Below are experts of layer 3 (counted from 0) of a mixture-of-experts language model. Rows are named router (the router's row for the expert), down (a neuron's output weights, with its number) and show model dimensions 0-127. Each number is 500 + 25 x the weight over its row's rms, rounded and kept within 0 to 999. Numbers have three digits each.
Before each expert's rows: "comes before" lists some tokens at least twice as common just after its tokens as in all text. This comes from a sample of Wikipedia text that the model never trained on. Tokens count by the router's weight.

# expert 67
comes before: " ", "\n", " 1", " 3", " 2", " 4"
router:492494486532515520536453529499454518526529513483506529490464508488547464469493501455506517517482493524542523457496526487503474481495525496514514510527514534544490474496490505493525502504513514527478460520490491502546504509500447549518517500486518485501523468524511541502517486454456530497533471449498520525534541463486500509558470462487520504508486521552503470468508507541508506519514
down0:492460502531524501489493480476489472512483475503522512551471491539518483517524554527514477458560512495488521517506493508479470497519514500506490491480468493499470484455526516516498472476481507481492490537499481450458511496528571438467504518521499505487476455515457486526502485520499515511491481440541493502537547491499496527498508454521520481475516510515533475514489476474506526474463
down1:500489536466464528498501501487489496515519531482535506553500494532496547543498496528486529467484516558543530505497471522514494460507511497480501505511466490497484503520495531527504527501529485520487500488479495506492541469490539488468526496454507499471495470518495439550479495497519492508523506464541502483526510517479461473472482572488492482464472483456483564512487493503495551512497
down2:522510513537508489530494531509507530523540514498459564476503481479488483519554499484560516500516475485498518464447427499531514490506514501541479485494478526477501471512500498456534539458490473537481477513496493530453511497475496485523503505481499471485502505522479509498427496480528519561493519496508491477544473476526495489529485470471495496467487486508502492513508513467518513530515
down3:502469485473474511517491516457509515516522492507484500479526511534514452442563474478467468455494510509505487474488532502478528488538465486503505533498496500483449502556496508519508506511519472466488452527477482512525457523508544482465490463490514503514540520496525493530443480494511493509499546531511482518519437496542480473496520476512487489503475498464529477498464517523512519517493
down4:496477510534472503514534515543502520514532467542535529504458503456443491520424515500485464479460505538508510464497517464530514487486447517510532508513508484516519496533465474505495538509495523498505504499467499497498500464492480536493496490495527523485537517507491496477501483497494532511490450531471458522516504507515513473541465501517510521522458460536446448498533502484497491511500
down5:463478521492487474450492508490531524468478529471500490504503509522529469477515542486429516481506498558500502492533481467462505485492490547505501525508431519511472517496533488475495507520490494499471503538492476498512521493477507522480475460518510503500465520559503452515513534522469486533547493520482480498537536477501509514490496500503525575508473477528501514505468495514522535494531
down6:522488490506519515503545521470500464484493489530500518513485509520563508485545497531452531464521496463528473511517489464487499515500541523495502488497494572502540481507535534494507518508485514514466507466474549472456520507478511517495541500558481515530524523483471500518502493507494475495509514488481496505550465489464468533491540505510480503463476546498524463550497472496535513484482
down7:501524503515481488533482481471486501504452495501430525499487467480453524515512501502503515493497499494471530530488531488471469514465515502486477558475510481482471515497496466531534516518500480465475569487467491455528500495494448508540504510491469439499509504523510551493500502516459537515498490477511537500497511492483521474512551511520522509489497451552515511503540506490528486542500
down8:516479504509515510531486507483477535494522531514489478538500453454515513499447504488451501525488501523525502523500534466508534464529508498496527483471521481524504472487462482492520519497468486536501521443483530528444566410482513512468529478482497483491494472462513511514488505486491493530527489475545495511545488479487525508497444504510464502488489490509450501506499489504498492512513
down9:475468471458460504520520506527497478532484544511522489483504513525506464472532483469512503471527482513503527510537512499477515482510543493534489514544481503501477507508491473507491504492496523499462478521495525521514505480544465503539563514505482525463481501514465495538578508491542478480522513499533502504482515489476562497465451475527532476480468493460519509522503500490514531484548
down10:495544477483508485486480501455492464506519525507513514525489490490451542499489479516478496515479544535516519520507469523485499501497530511486511499521509452482505523513495486466458478548492522534548543477478519503501495512471460511526561493478478470557508494504482505484557497527465571525546496517524546510489497500517480517491503485508509472486502554522472521481471502489538476498525
down11:511521518502512539532497541498494478501516484497561486471490494526503523502450497486508515502497508467515493484497517523524511474505523563526513497451498547492561523529503465508553486466506533498513523520480542477487455506526448505511493484493509518513509501500512455439550492518490553465504491534484454511540485534479493468499518507491475503476491493534507485503521504490477482547519
down12:537567487474526507513481518507480476504494503522511472500486494547459512485462489490480501524495501473511475447498531427478490485504540505538506515492500485545522495539523454504480500513515538491509531519489460472478511577458503486480504450450493490515535465514461512458516520480524530492491491483491473496505483493518486487527476520488471482505484465512523467485500509507514488525539
down13:538487484491501528493500550540506560479530520510458495529479540561427483463503505513486481471512486510553492457538527511460482473514473512518502533518481502496501505490545479501493491521508480489523490529505497510518499470521508485499525489458525534480522512508471538538484468481490490481500504475511526511516506473521531494475515464497542524537474495541483522535491476485486559509495
down14:465500500491513508481475478499489482501505454515499497516460532475530522536474518536515525478506521495539494494493475513489486489503545537467516537478498508454473535488474531516488484492559487521481505541524456492491485504526511472491533497460538486506465489496484518426523492475463559482488495488525498486490545449477516503487455509501519497456498490523491490490543479527461530533516
down15:488507494529483480531511496551485486521506470506484512531492469472514500484511484526539495492500513477484534470491499517519488513513502517475483500484494569479500467483539531504493526491505491505495534538451497472512530512469505519516487495488501492493526487500455486529438512531479528493506504522472558486498554495465544498507543467458563521461522493486579527482522499501533520503511
down16:509517480505508510543484454516509450533489466513465499511496503470484521518508506502558488510462492494509513503510512504525528484468478532510486499492542510523485460479489469459498462523484513542471497503496504493523548504507493499542506493501457459540455456513500523527552522491476525526500483469490508534426512485496490463506443450533531491502464518503498491486518484524524460495500
down17:503504543504493498523537482508468494501453513487511497525511482477521516511498469449528512545507477477474490464462489482518508515510507498487516517493463446461509515521493524513557539503466516542495485459474489524546481502494472492471492517539533555473516440545502501499509472504521549513525520491476487468527516520476472493491508540489508480486493477513509462457509562479504491497523
down18:487526522463526489519491459485520526496479523487502527491497487518504472492506466496557501458503466559433541569495495487513492515467499496513492488446491520525479512467542499466484498516478515522542492513473495499475478538461525519529500476507518471474508486520503489484521536511500462561494512507513515519520559487539446504473508542462513494490521506486495479506485510511527510490501
down19:479491521515546498496508478479516474472525518525494486495509511478525515529533491485479530483549478495523483523532468505481510503506497487514479505471538504496444448509528463512482493499465510474465481492494532502534533497483495462526502479475475449489435532535505474544503528576482521462494488510502488508531513512550537478483505455504491465476484518490493479521505526492470497464461
down20:508526488497513522484516487471506457485513537514495450494482502501480522499571502506528490478495468509489489552565494467527475493507501478483527502488453453469448519475517512499511513506506511512510548499486515523506515496504492487520494462510463508486541487509526456516512480584504499485494476516547484526529564507469492457504493490492484499498460525492513498468484497546495488539502
down21:474525512515442568565488480571479491509543479541502495487528524514502489511484516524498514460490518501521498513510467473481496491478441514504533508471482497479476478476510492513467512512521478504464531504517491458487493473509470500509526505532494518477486489518481510490525514452477521494477480495539510488477552495496519469519473415487493527496514513478485488500477485511459466475490
down22:464494499477512494490455481482495469465534526486514502518502516464513502481505488476524544439457483518484484496510505506499518516516490501520536461502474490491516488471541483496488483534561519530468521518472456457525473512494487524524550533509504477530527476530473471473486504523529522475496517468506510476503513551480436482506510481470481512484529542517562528488488483479514534521503
down23:505504505479492452537469552522497501481503450502518500490511491472474529464519487482448506501516534537473511550530509522495504500499469498509503499458544498518495486463506513510543445487553514490485550508503549493481557515509486506529473475513510549518498481526509526544511499493530461484494494496496501533484515470487525498494491499472468481485460438504510549489516502459474484496494
down24:513508523512502499522487547550490521487478488483449513515482513498479557475520464471510496477477524540490515549514487497534546487459503505540539456480498527473557505496493521463491445506514460538522485474497501491489495514492526515528509501461477499510466506508482528513453471483479488514507490473463516470540536507487536490462532504490482489495474461523504485482525509457521522461498
down25:548583470513534517482499519482517545495506508491487517494496505533502490467558493422514460521507529489507502442506467494488467503516474498469487458554533470467493482514480548501502541474456487525498501480452488509491485483491481497504490488501516489501509475519495509508466513506510507510536491507540505510526556508496500462463444488516503511524491485493483501507522515474485504517534
down26:518487545476509485488516500514502494458452537525457521464510491544500521524540483482511547477528535492519525538524503455462474544471513491462510527491495481489493474467498532499488478471519558484475525514448512498514503472498517479491520522533507542506484511481503476521532486520507479517517485473522502499509537583484518496477512504462498502473492453481482467530509494495480502533518
down27:523510503525531499482504513479518535503457532488474509512491521529501475532559510424505483545524528516477486480535491517475472490506455514480456533524520511545482454510483509514472514495474469468469476492494538496476490523475521509474485471495530556523506524524477475459488523478501474540519499516491519486498538503504514474483492476524509502476431505495486479533474510486465480521523
down28:522510543493517469494484524441523532460507514511525439467514488474534517560519521512507501520500512502487491550502466474479482492426524523472512483506530485460465522475490477493513491493462519464530534537542526494490471510497472483460511469508476552515477454502543511493517515524524523471482515516478484527520525490487530526524480538517493486491495487517477501489498505488486466515511
down29:503484524500503514464490497474489469475516455500511534508472507489512502554524512523500542469445466524488518475461492534503504486509562535478507527474490485487515501496474500461485493497524484520507461489512485489499491495480525517514529484504499514557510489488438527476523501498528468514478498496488502452463500476464492534502522495448519539458548527557514519547484516501541477479483
down30:483531506516484448516521506493495520484465487511532484568554474495522518520497501530479538474497445503474546533465506519530473491511545509485525494488515523528509480499500495471510473495500513462506522501497504509485512512477500483499510470520488502507488521521472454487499503569472499514499531521507530502530498514543468495495525558476476530495531536528505463523551551487498458476466
down31:509500485509482510531473490486462499475556471520523480543499498492511483520473452464485479491496495447508554516507522505501487526494533527464501564453486513477478500540527491525513489498502534467512502460501478486487512497476505471493517530474491527503464517517503446518509482498462562452508489496523517490539488489514502477530479521503462505469471529473444499493510480521543526465498
down32:477463527509506495486539490514532533453503497493524550484486497509473478513530469514504523458505485521443524484485509542523472529477505549509500498503561499520516496506559515524456497499491491523491508489520501529524476490475475490520441454500522464492517455518517513500526489527481488484490510449482485532439470504497499475473479496487466492525519538527529491547528510506507515493475
down33:464506476497512460502497514495538507455465513486508545508494501480460510486518502506512517517498491491448513485529505531533492525519510484541485474481520540493509482483491538498538495479535509507537466514473492504458476516461520499494507493475509535497467533475482480470453512533536524504482531484483486524532496455514510486492533512491448500428544506448526455482505478501507556494477
down34:506483461484541477468475516480510488514479472475523530513504517514532503555506482510542497500487517551451485538499457537512500519535551478529514489508500527496500465490464502524488502484529540509481507478534522492475504520455505480497494476520529502481486476526491449501495523493463461499520512479513518481505542478489501543469485533419496482481511452467493527486499525490488501554492
down35:516457478493501459518561525487496468505522498515487512520542469504477472512552519477522480494521479506502504524490464496489523524469489473445455521494544515493499494495543508536500492504517533447496505466459542496514469524505480474467491516505528478439520514524474480533460509514538507519459499490493465506476523492536468469511493533509558477478521478504530477488479483495494502510526
down36:473520540485504489460483477496528481498456543506485500533494524528483507421531494461466520519507517493489481491512548481519500496479503503473532496540495479486561471486545482497516467512513460501499515482491489480498469513464498451492482477502513522488473499499465520512488440508558499476469536505505492526495554519473469490517516498528485481514501554486521493507458464491522527526511
down37:480489442491510501475536480484493501530531481501472510494523525493489465489490481481469470467457516505506496495531481556480514480487512481521491495509469488469442488531450490504511447500494478491556459450490484540483488539506448507468529487458513543461516527483497510465482508488498485521506542539476471528471482500548481517501484486492516472506513500494525506469469544498497531499491
down38:488472509530526505498496496463506498540475509469529471555505486483496505469492446481460537476507468464508500494509528509465508524558492506460463527503500495483483496500515479537531497490507475510519520531445433474527474550495517523482514454465528478472510526521501500480503478522541514475475493506469471488500517497483491502536475519517552493509497514483501507558498477529499502531545
down39:507551502490545502469482450454499542517452495506515493537511492517496516490515496513513536484490504485486479496476537470497508529517547512548536545455547524480495522522510514470544507541506506464519503500528472456488449502480504524511531512525476470524473471498503500503504541524496507446502469492476539489510464466502497498490502475533514527501485528511463493508519465485476466530530
down40:481475501514480506495540467468513513540490501550488474491503505465474466473454482548465476489481482513497455520563492487520506515526504494497501507481506482499529488531518491531490524502482504485467512466443527531520472498528481507456491554546509505511485480477461543536515488521468546477525446506517491491482468510469472505518535463471544498514519498487517524518483521493484486470487
down41:473466499533520518503495452463521528508465528524485537478529514455454477494459503537517460548481514461487533476529461508504527520528489500449496491524503468534498503468477486476483492474472454521544494513495505480524496551468485518524496489466490483509538498497526456472471507531536478498504484550473505493505479494501494496530520502506521511495538448485498510474461507513524503522529
down42:509543487480512522526477521508489505525499476522518496492495555509522511481532494547478515483499488520511496486520507444467491492531465472528580486471452521458481553497519528534489516483484504531515461554519476506499511532494516500500458509525524500544473536520496519491496456497486484493495532477524510465527468471520500496487484465514495487517504446456488477542504477518521519484504
down43:508499461507494478490518486512508502503510514529514513519522489506524473520487495527503506515476430520488551527458521478496512487509542522465503467436519505493524534486501529474499476486527497551487506473494494531496535520489502528565486534503452471491526519512465516515486466545512459527490480530499502493496466454525546547501477484482476511492508489491520495515484561514545489530526
down44:486510529528488533494515536472527517533465524486511510493495494475488507507438481568524470561469488491522516452500507536535512529509507541509519531513526485490497493468512508488507492520537519506518541471491476507514493501484452563532486505453488467480539512500509513477531531534524519535469472500483502543480497520522557513533518517540518520511498515494481488466496485499482483521492
down45:506483507474542483504504486483515525514557488524504500488500519455464521538532517510486515498491498517546478535526485513516517445555519484474542506537519501520490472523466453472462527498489522495485498455503566515534548461485498481554508507506504475546519505529518500511522521484492540504523488516487507522499461522535517482469472491488511443503468520508493508539520520480481505489495
down46:535501483475506494512449511528533459497535501474479438470476488506517494500559482480492493472498508529468538532511445473471454480493495474487523504495501525466476504475534492469481487506524486517502499509500552495491494510492487470516511526474486485516463488535486515466453511542478489504469484535502524476448513478555532453472497499501495491542470513519511511477525502448474497515486
down47:525515415538507517500509506476513515537516498527479531514517525505446468528494492500490483491480521535517530543459508500457521519542500454493536493471520511505481476505490437476479495501484503513525503505500510442474548475526518524510511483520502455519491492520495488505520449499493508475549495555501503513527502475509496550524484478485469525476473461526489537513496536503495493493494
down48:511493495517520508506441525471530505517494501501514544524497508489479492520485470533585492510500479515527512505485500481451493512552509517491488506494533436531508478499473472499513497483524536487463500486533486514504541490507512513545566487496489497492483519515462520505542516521520474554531494472539544518497501501487522496526527530518506523476464523554499498475496546519507488482466
down49:492506468515528527497566547500458464508510457480499519507468454510468481529482537488476507532488481529493486496512492538532501507513510493484481501503495512489504521591521490486506484486501522482478465461525502498545489493478493486490510477500545476485462511484456495489533479540511459497443491490512464517489529526523483506538485511486512546477499556503484524511535511509505475498461
down50:492469473449495493463524512486526499483483522511483485545507539535479488455561510528496527472480443507494484493533507527457480502498465516516487489499486467508485506518509525501485513510528484504521495535453490503495478518528546509499524463437515494497502499543492448530475514501493487489536519514510515486538506449542481474491546557472532486512486464475495481495493498492539485525475
down51:511491490498482502499502497496471497522506497509512477504513467482528478540513497508534516555557526509527473517494496503486515486490450460492522552442511486537536488521499486548488525470477541494487493533521539442533513524517563472501517490504544469482514461509538517478560528526462484476491497481545487519455511488501490513502523499512452499540470498502505516493496471495495487502489
down52:552506477550470508520468561543503532509538486505487531518521516474463491437472495522504527469479496496538506482511523510478492487496497481491487489502505494500521504491554518493502509510492470495541489490509445518503504527497499543514530511492532486523497501521460519521462477506510468474515511530464538521467465493470445482500545465476495581506499489514523517519502507518535516511497
down53:497490532497498510502488502499509510476532509492524508458501518500498511519487515489500457504529532496506496483437483489505498453488459524486554485519503456501461448486496463530515502478541505475554461487525495504508518445462482486554521503535479555492516536522479503515495506484502517544522462480476518481493500527497509470512477442543491511488502477511503431499547512491510477484503
down54:507542487515529504520482521482504490540542460550489501485527512508507492506516508497493517501553512529516515498487493493473511512484442483474497530505522500538452479503498487532450500493507517497522466535506519468543500523498584523483500452511503478530508513512489497501501457472456516551499488539483507515495450491510510531486530486505470504465480500470512505459502524534504518442539
down55:489534529476528490471515477471524530501486529527510538533481493480533495522476494518509517526531530493469525560488472482504493514476506504453526463465498473478468452474529504487494502517497505487522532507478554491445469462465503474496488503478532479490520492489505476461522505560506518536536504501457496486529536513484477532509532546485528507450516487504480472532505489503470537496499
down56:475476466530534462501481462502481466494505480508534486489488465537483518492484527470488512489514505462450502474472490467517498504495493486529528516521496516507525506502516509526493469528521489506544467477472546499494487473511480509523486502554475477451503528488485517526499462506492532530432508490482492546453522504518528514503482500527477469487505526528497438495515449516507460441525
down57:475517511466444514519557471538515510522485509513525475499525493512512483462521472509503522509548461460499497516463557510506481461537525456509548488464507491516495500497515501489514509519524517483449503550507545521514516505523527461503457495513499478477484535495513515518512496449482477495501483500498508466491575494518502482476510539520482480494534522483506514540492467533529481487486
down58:494534505479514485510492497532519508456532518527489509485497502522488529522553500522473480468484498526484531517527518497451519530479520529525523547486514477500452475491504475485515484513516478484502499478471536480502551479493521505504506489481499512539494485506561501555535491482509517503486431546518537483492486528520502498505494520498492474476464469542520561513548491436517494481484
down59:505511500557495475450517507483513488487478531470506518493530502488496511478495534510454493439517482490481489521526510473557519518487523514466535548505519514536456479476487488518530477524510489487464481478433497526476464499505505552462518529501471522486516499537485482536484481480478505513512505522490556489499477523516488498495501476492508531500489519446520443519497558481499520486520
down60:453484498486494513475543480480501488522473533470518498488445528465487496494502523518512523521542488518504529532470511440507519533515461522467517531485543466506569464470511500512477499544484500507503496467498544463505497477515534446477485469537509502481514524508482507470513494477458532524508505479510468537491489507524496522510501539478500463454473533520512508497485481485545505516482
down61:489506518519524506494469517493525504505489528484487519494515529472479492491480469500515465514448487474494484512472512484485484503453492459512501471453551511523490493487468523476525481533469473494540526487503437496459462483504479529459474535529537468503482511486488506491462496516530475554512495543518517525497488495519420511483513515466504488528502536514487431484536498477506513511477
down62:514499471483442493520543499475514486490532519501493470499476491467459496478459508542481508495539492509515523498527480542511489536540478491511520518503506528534519519519539485523486468492513489484463525511497492521472479488557528525484526444500460496501540505476487529467499494504480506515525494488491540510525475485542507483457502479459508516499473561475552525530545522474473491468476
down63:463483516483479541495547483485513497523556554533495458476506489512512538516488464522478532500531495544512490497472496496501506430472540475501531477496489515488498517494471507525482550514509504474517485487484516507483518472522480526481517554515514478475471504519481446534521521506532500528518505524543481540527503521526465517491453539483481464531480491468474484523484518496497526514476
down64:508510512573529491497521540474503525458475539495511480535479513480459516495451513488513524501496503482534488518468519556500561513510451467521488475473527503522519581497475476554483526493504521480529496484490496501509483476502523523509478488523470515490486503512476531461508469496479515488508517471484505513489491540506497432497491527501509483519492468481504469490481501465488478450517
down65:484498484457495507485523504476522513455517451503513447502486512528501449492504494505505503504480481574483467497541481504499469455464471499536486472449519508486504541507515571473502516519542503508487495525473521499516497456499493508493520454516548507511558532512525521499490470503493516512477520495479482467512538461526521530507518517522520504532492517480478500546498471541501502506486
down66:543521487503509492517500502513492522534506503508504531492509486548490497543550492530529475442491462527482514515551537445499512500494555497551522498470542484470494502445491495500519523471477532500524472510496491490495459530485515504501523523511520521516512518512502504468561480493513503486506518534491490540470483483514520521480544474461484486492501467558505504532510485533497494559497
down67:524553507486502458506465516554497492485531469488502509482496486512502508499500504501508556534469524522515490488483525490503513474480469531512472475501481485482498507492486493458506472457539494497552463496544517492529464472525531454523482517552469537552504487500486517503521505517495480515505537464460515502491476529472510522484508536521501500477449512499496480517525460456514479439535
down68:500468473539497545477533484475501512532506523504512483482492511503486513501477494546491475542536542467519490462484520507518541477525496555458509504493508528496497481477508500508487521560498475490528531496517520532521509482498498522511466538474476443497508501471514525507468493538502511520510476553498525541479460523516476490474524498582538512528467512504461498494464502509503469521510
down69:506481511510478462493509489531498526528518482486469482476487527467513479466529542446505466487494514488465526531456460486498530480523537501476508520455516502454467504490532506512518484503503441516478497487527501577510464495502471476491501530485533496475488490488538501484460469478475453471520505503497519463461482489523506461473492501473526493473458492537507519502507532475515529513538
down70:458497471454509524467529540448489549499489514519500483514495532512487503512495530487478497490511432476474526549486492496485550493507521485477501487464451533533474530557485536487488502528521515539510465499470460489501505492469518541502527502508506490496518441487502461467479512499488491479481492479483525532523525486494459488519548497456487502517524499506527533522519515495518522529519
down71:491483491564426479525488527492514557547506478505486531518502486460484563513488524568520501529523504478508515490515483490500486501493499512499520503495513483483513528442512563465504491494508463457522496532512511515469492492536515501513490456485514486504521491497510477460504539500526476512507507532491506515501444481492534494523511499526468470519459492479444486473500506514508533504518
down72:504490473515475503448541499485493534505499494522519486528507487503487469467475494498540492515488513489489509531520531497514516476528511456506517502476519524464511500523504498525490552515484501532483545459470541531517445500517469505529486532561501496475505436508506507520508461541485487444518505495526460536494469505432476522528489492487524472514487492489511466539462523518484474502492
down73:521493491512472481519502569490469563494482466488520458480523461498511547527476550449490514511487545502505490504466484497506536456485455483505520466444511479514505544511507510485507501471529541480492518496491541462482489504506503510506471505526527553505513506494537527470525531518506497533500540513472475500505536498528493498502526448535472495487471496529492487499457502498488521485498
down74:462475518499500495450508474464527477488513558455492508476477493520488469449492445490503506517511477475505512467516527511515526515493494466470451516516501502542523510497498498515533508510510449500529467454498485501502479529472513500491489476481529485479502539509518543461477552525534441523490541514500464496525518502499509468559514503528524515510482526476466460479488467495496504519508
down75:542487519483497479533543509522491526475478505471494503499455504528474509491523445528489521490500424510486512452521505509496505487481546525512490505493514554449524500487504511464517496470517479479467501472448543488486556529523480508538524441495473522517508476529463524545467498492521517531561519494488527493497530508493491523480518488516508499491522458518502498512514500514504515486477
down76:474480486526524486455524520439515468519506470489501528483501509501460503513522522504494519446515517512499486474476475511502550499471501450507494529502490487472468470542480509488500461486516473540501442444489504497499514515501513503464502492467511482480533523495496446483470515509474487475495496516474492470531481461512506518549530506491520520455495468487526490496455557487548538517505
down77:473530454486508536464560453511533531504456551501480554526502472484488489515479523486519495480538478513487525513539486497582494523495492503526485511503459538521483468520504474496475494497510500490512509522525513490493542487458497505499526492531487453544523486485491521532524502484490498479476492489506522521516445475522500514521507477471491522489500524545521509536564485473499497504502
down78:522514460507495476454522521488493509500503506490498522544516501496510485534491461520520511585477461508489498517497476489539489516501527472468532506486531495491484520499509508477477480492523508467470505467474492526471515479508491492531515518503548544507493506555469523522540513571496525518490522515483541498476459469545508507518451523493481495575502520455516499495504518488486529504484
down79:521486474529546506551521511510473528551490470568461498511541522520539513492494529558501503511519493540504471524510519492498493499482518500470464495534501456491491483488497566503505498539501471520508515504492507523477540546506499489501490460525497507529471505432484501479495514499467518452472448504507536496487491520493510513509483486487492523490461462498549497495495496548487527494511
down80:502528501458442486498503520527494467459471512502495452511495461480471520521507462480460499512500526521497506501512479513503481459540534513531509487524493540479471497534544480506473497511519531515509508510468502471531526506464535466470510514529497566478496459483467487531480498438489514497549510493485480496528507507462501480501493507484475527493534511507471553498475506483479544551502
down81:551501448531467495508522506488484499524495450520503526540508483475511473515520519505508485486551512543482524469441501493537534538509509524531496493506504518514495499506449504469508436532508474528517487461509500524529502500506526502531521513506491494488537487505533487520493508479435506509507468482513535475475485491540514505497476480465530483482455472511479523458503538499491464481552
down82:489507502548513472510515508510519484501514489514515523501479481517491484505491512532514476500500557524486513453497521479477537509468505538521536474498462475480518503507436512513538490470481458525495532497486490474477471498509510506486470462481452497528527522496520523475529486501487504435514469469473559498482463559524469499512451513485520550489497529476530475520541510504539489481494
down83:485504509510491534494528482497521492487548517545515498510514508515518491526489460520491469502489466485475477520533467482506495520532524512541509524525467474523502455482483470491507537503523476533524485465486477512429477461490501462499490524521468484510498490486471488506488507541463479455529529502458526526518436515508510535559504508510532503496525459443519492525503467498493526536493
down84:487510519479512519486523535498512473478494489483509551492516511476519514500554519531531524443478500521524510500541467539472515524495518541523484447503486527502517508484549528504538492487512499577508497470480493464499531517526502519503473492475520492558479473506489490480534493511503491472511512491523533477482506489514514525464446528536509476456447491505515466487513480515501468467462
down85:449519535484516537481476481494531499492486517505487520469501546468489493488486483520461461495520475547513460495521488510538464541515516537476525540498548502468488524521492489487494479532522497480493503481541540504500525561523511475518505543452501514488483505483533487468479497472465492501526512526520484492469481504499559456523507473488489500485462543488524514494485506521540547509534
down86:482484462523452448521528511501469516471513509523496510546464508497489511483495493531517515494529538492528511476492501471494532468500475513465495510514497528455479487569492517512509535487515513519499530483480514509517522485471492472487511562511531488466529506464488500534501497561490508460533516484490509507472534529450450470516481519531533498466515504516510518477504535441529497510525
down87:461454506505499449545524481491517485517515514510484500479491506559468495486520531470516458486530520488527534492488500514515546476500527481481503522520467531494468510525524453490495522519508498489470502486481522481471542505491434543514467526497449500494534488468508510502489476505513505526521486522487455517483469524494492490521452500515517509442466465497558462532482510514508504525524
down88:455472495463511493467574468472500444476534511507484512462477501522481459502457507503469472499500497521523486514538478507485492529484505485452509524453522491474468472534514457528483504501501510466487513480510499530498487482538552502448502464460522521520491533485513534469540490484474479458512483512497487508433462511536498509520520501513518499506480523476514516497505495475473503510492
down89:515488483502510468515495508531502550483497490519499509477501494522528485483477469533499506524430528509546495503494485499500503467522460484497471469445476501522503506530485534478508534508487481529499474493527510553486474477522485458522487480493470521477493528468495502512506500531489511484498489473465513509504481508450523467524468490530570521473455464463467512544465435506524488487523
down90:463484502487505478458522489468532487460487511469499503496539529502542471500474502511518469481480487488450499485494479510529522510556535509490517506499497484519496502530496495551467525526514493522494487444515520526514475464453479454506469511513513526504492469532532511501537518464459495474518514429510475518447525490498507471503464467486528524497504489506456517513508496496560470527510
down91:512505517526500472493549495450511523463517515530524476471501492471515493456537491516498559502520471453489536510498490508461532500453518493511479460425520528510480515512481534515484511453522518524477507494456496473433516523528482512493483515492461470520532491507519507529505519498493523511513508491498500503547498545544504474525504544529494524489482486492489470516506520497516495481449
down92:495467486484495482492512499507495499519472508499499510497494526492479455482464462475464474500413485500495473496487507491495460483523475494455535494464503465467499500516481467497466522515491527464502521492475484484503468474477489479481509490521473479490504586504503518462558529510500543543480481514503504488530496476540516488515553503539540522512462489505465449526497469514509494509483
down93:537533467549513517522508515468497469506539468491489522488507501506498517510485537507457481468482546511486523494489472497486521530553498451497495515514483510456475501529498495472501454506474488512531488457497568531491476520495509517485525478445506493545521519507516484456473501494490478480544518559477490500469467510509512521456511475507531487487545466479500550520479490523518508502506
down94:526500496513497511499530482498554510414550494531481511495467510467472464501523521536512516458470508497454467491504474492486505490491454492514499508495495506503551493492504503475474467543512533470530478497498504511500482504474502490494498439499553495527516515457466519522495527489497501518461493486455508486511466494504470503524496489500508525559521508498491508593504489476505519511477
down95:505507472532509487516516475531526556471568501504498529507476458510500496483513530508471529478486490489488524501483473505503477539477464520482453466520488509495524501452503535492490525492513508513524490505431462489537508498497486523520506483509498500513531517496519498467516512529522470553470493505502488481522540507511473517463453519477540486478526476543507500536563496492433505500520
down96:485525496519504491520478451499489478494480519507521491531500528496493525514458491497518525466513477491477472513486507442530482529488529497532517514452517513488557537500502489525524493543485491490559505473517489492540486507479470523490508514511479477517486530459498506515504452508489484490479528522484569526472492517525489479502458547481499503508501514474478412475533463469532469497501
down97:494470470498482504498480517491496516522502510532486485508478503471501491508525464517537481482524494502507484512512444509465487489499522522496513520463485544440482508539517497491503511491509491483501479559494490489500509523454512497513499501446495477491519472553489491489452515502462522468541536499440581519498482481509495459529518491492505504489481503477512562486471520438530511544517
down98:519488461545506492528497472513520536484508510488503541472509464533536493549517565545488499523493508494528494460507497480528503527487521545491483467514528461484494464516498502506522496490474504516516523527500585497491517488516509478496460520511466540501541541507479500497516498523498488507488503461476480511501514496492457445460444512522482536490497524482531514478491469505505447486508
down99:520475503486515482450526499512522512491479513482489496510499495549549453500498530484484486502486486505495487520539508501557448509529507497490500535484532506516488477478482493447514532522508490494423547532524489520530531493497443495480520478543479496479482514498497539486487508492478505522503474519546485482490478477472538488489481543454505484545475526517502529515553514461484493533486
down100:506500518495530518489483504449515487484454535445488477480465521477521518484495472523478481604496516533540511486489496499504504486520476502507477530512524487540496481486499474483484493560508497509518536452504487457503485519459455512488486533461529470492502485477509485464533481538523506540456512521508488526509504511483489529502513503507498524533522510484489484443482491460502488531507
down101:551552527475520507527450496519515499488480500482496515476504479544480513472492496495469496481511501518533451464511482482532509533480502485509490521523497495522493498464502474536486489523492477505455524534467488482488466584466557478448530504490472540492513514523484500453507509528498498518461567480489487507532483480534488492490493515488496480506487464523497504480523541469489521490527
down102:517489522481470554458492483483500478522495516507504440457504479501539496445480512508529525539494541467475489478475489508505497503526514471519524499501532520518529459479542493482542484494479478528517513525478480496493476510504524489530560507501533480467524438526502506490478488497524517483501487477481483494505474505461527458498499458490466460506471469557532508482499493491483438502489
down103:492517482542468525485456533499495534505484538518529559493531473528470483485480491535491505502515530510525488502516518504525481476474534497518496504558500531482524481512491486490469506501455462545483505475487519531530533531485479514543508548453522477511480467500511500503526465513488469512514510491533515529500487526465478497567491419486494500509482509487535522515471515503500540493492
down104:505504474510519508514496462459495540529513522497499552493514466489477484475489474449478489540501506461469458486507498477519536479524500494568462491535516514472453524513486484470552525505488510529521484491497495482509484496483509515478546515484510521507506500455505514498510495546475498504502496504506485545546442491459492541496463480488510495530478547559467481508478495485543511486492
down105:502461543511504517529489500485498546460467507522521455475479502492519499436472504545534507477479478504503510538527506502507498481488546551486504511492487562461524524533468517488493484506499475562535523485475490499503470461500511499489488494497479489504466548484476505515515532488462537555518519493523473492504505508478492455490504491525493458480462503481447502505511477527510516461476
down106:494497476510500449486523558447512514494438493470491528518505519510528454497556495482482499482515492514507499508510525530521529491511476494432463549520518482484474540534484501484525463504493494474513487486534504464506483497448529515513499455488471449506520468494454531473475477492518509546520474503489495553456510523495496498498501490512524491469491492492519525472484507487512477529526
down107:519539488515506544504500497478504528541515474530464498503545535509474482521532511537508496463496499482512471463468467502485530508544489494530496481510485521499481499509518506540507481478498463488522465495506453490479448522505462511487502505500488479500506488504436461544421498511502521496461512517495502528525455481552471540498530455493512482548493482518502494512482506483477539536499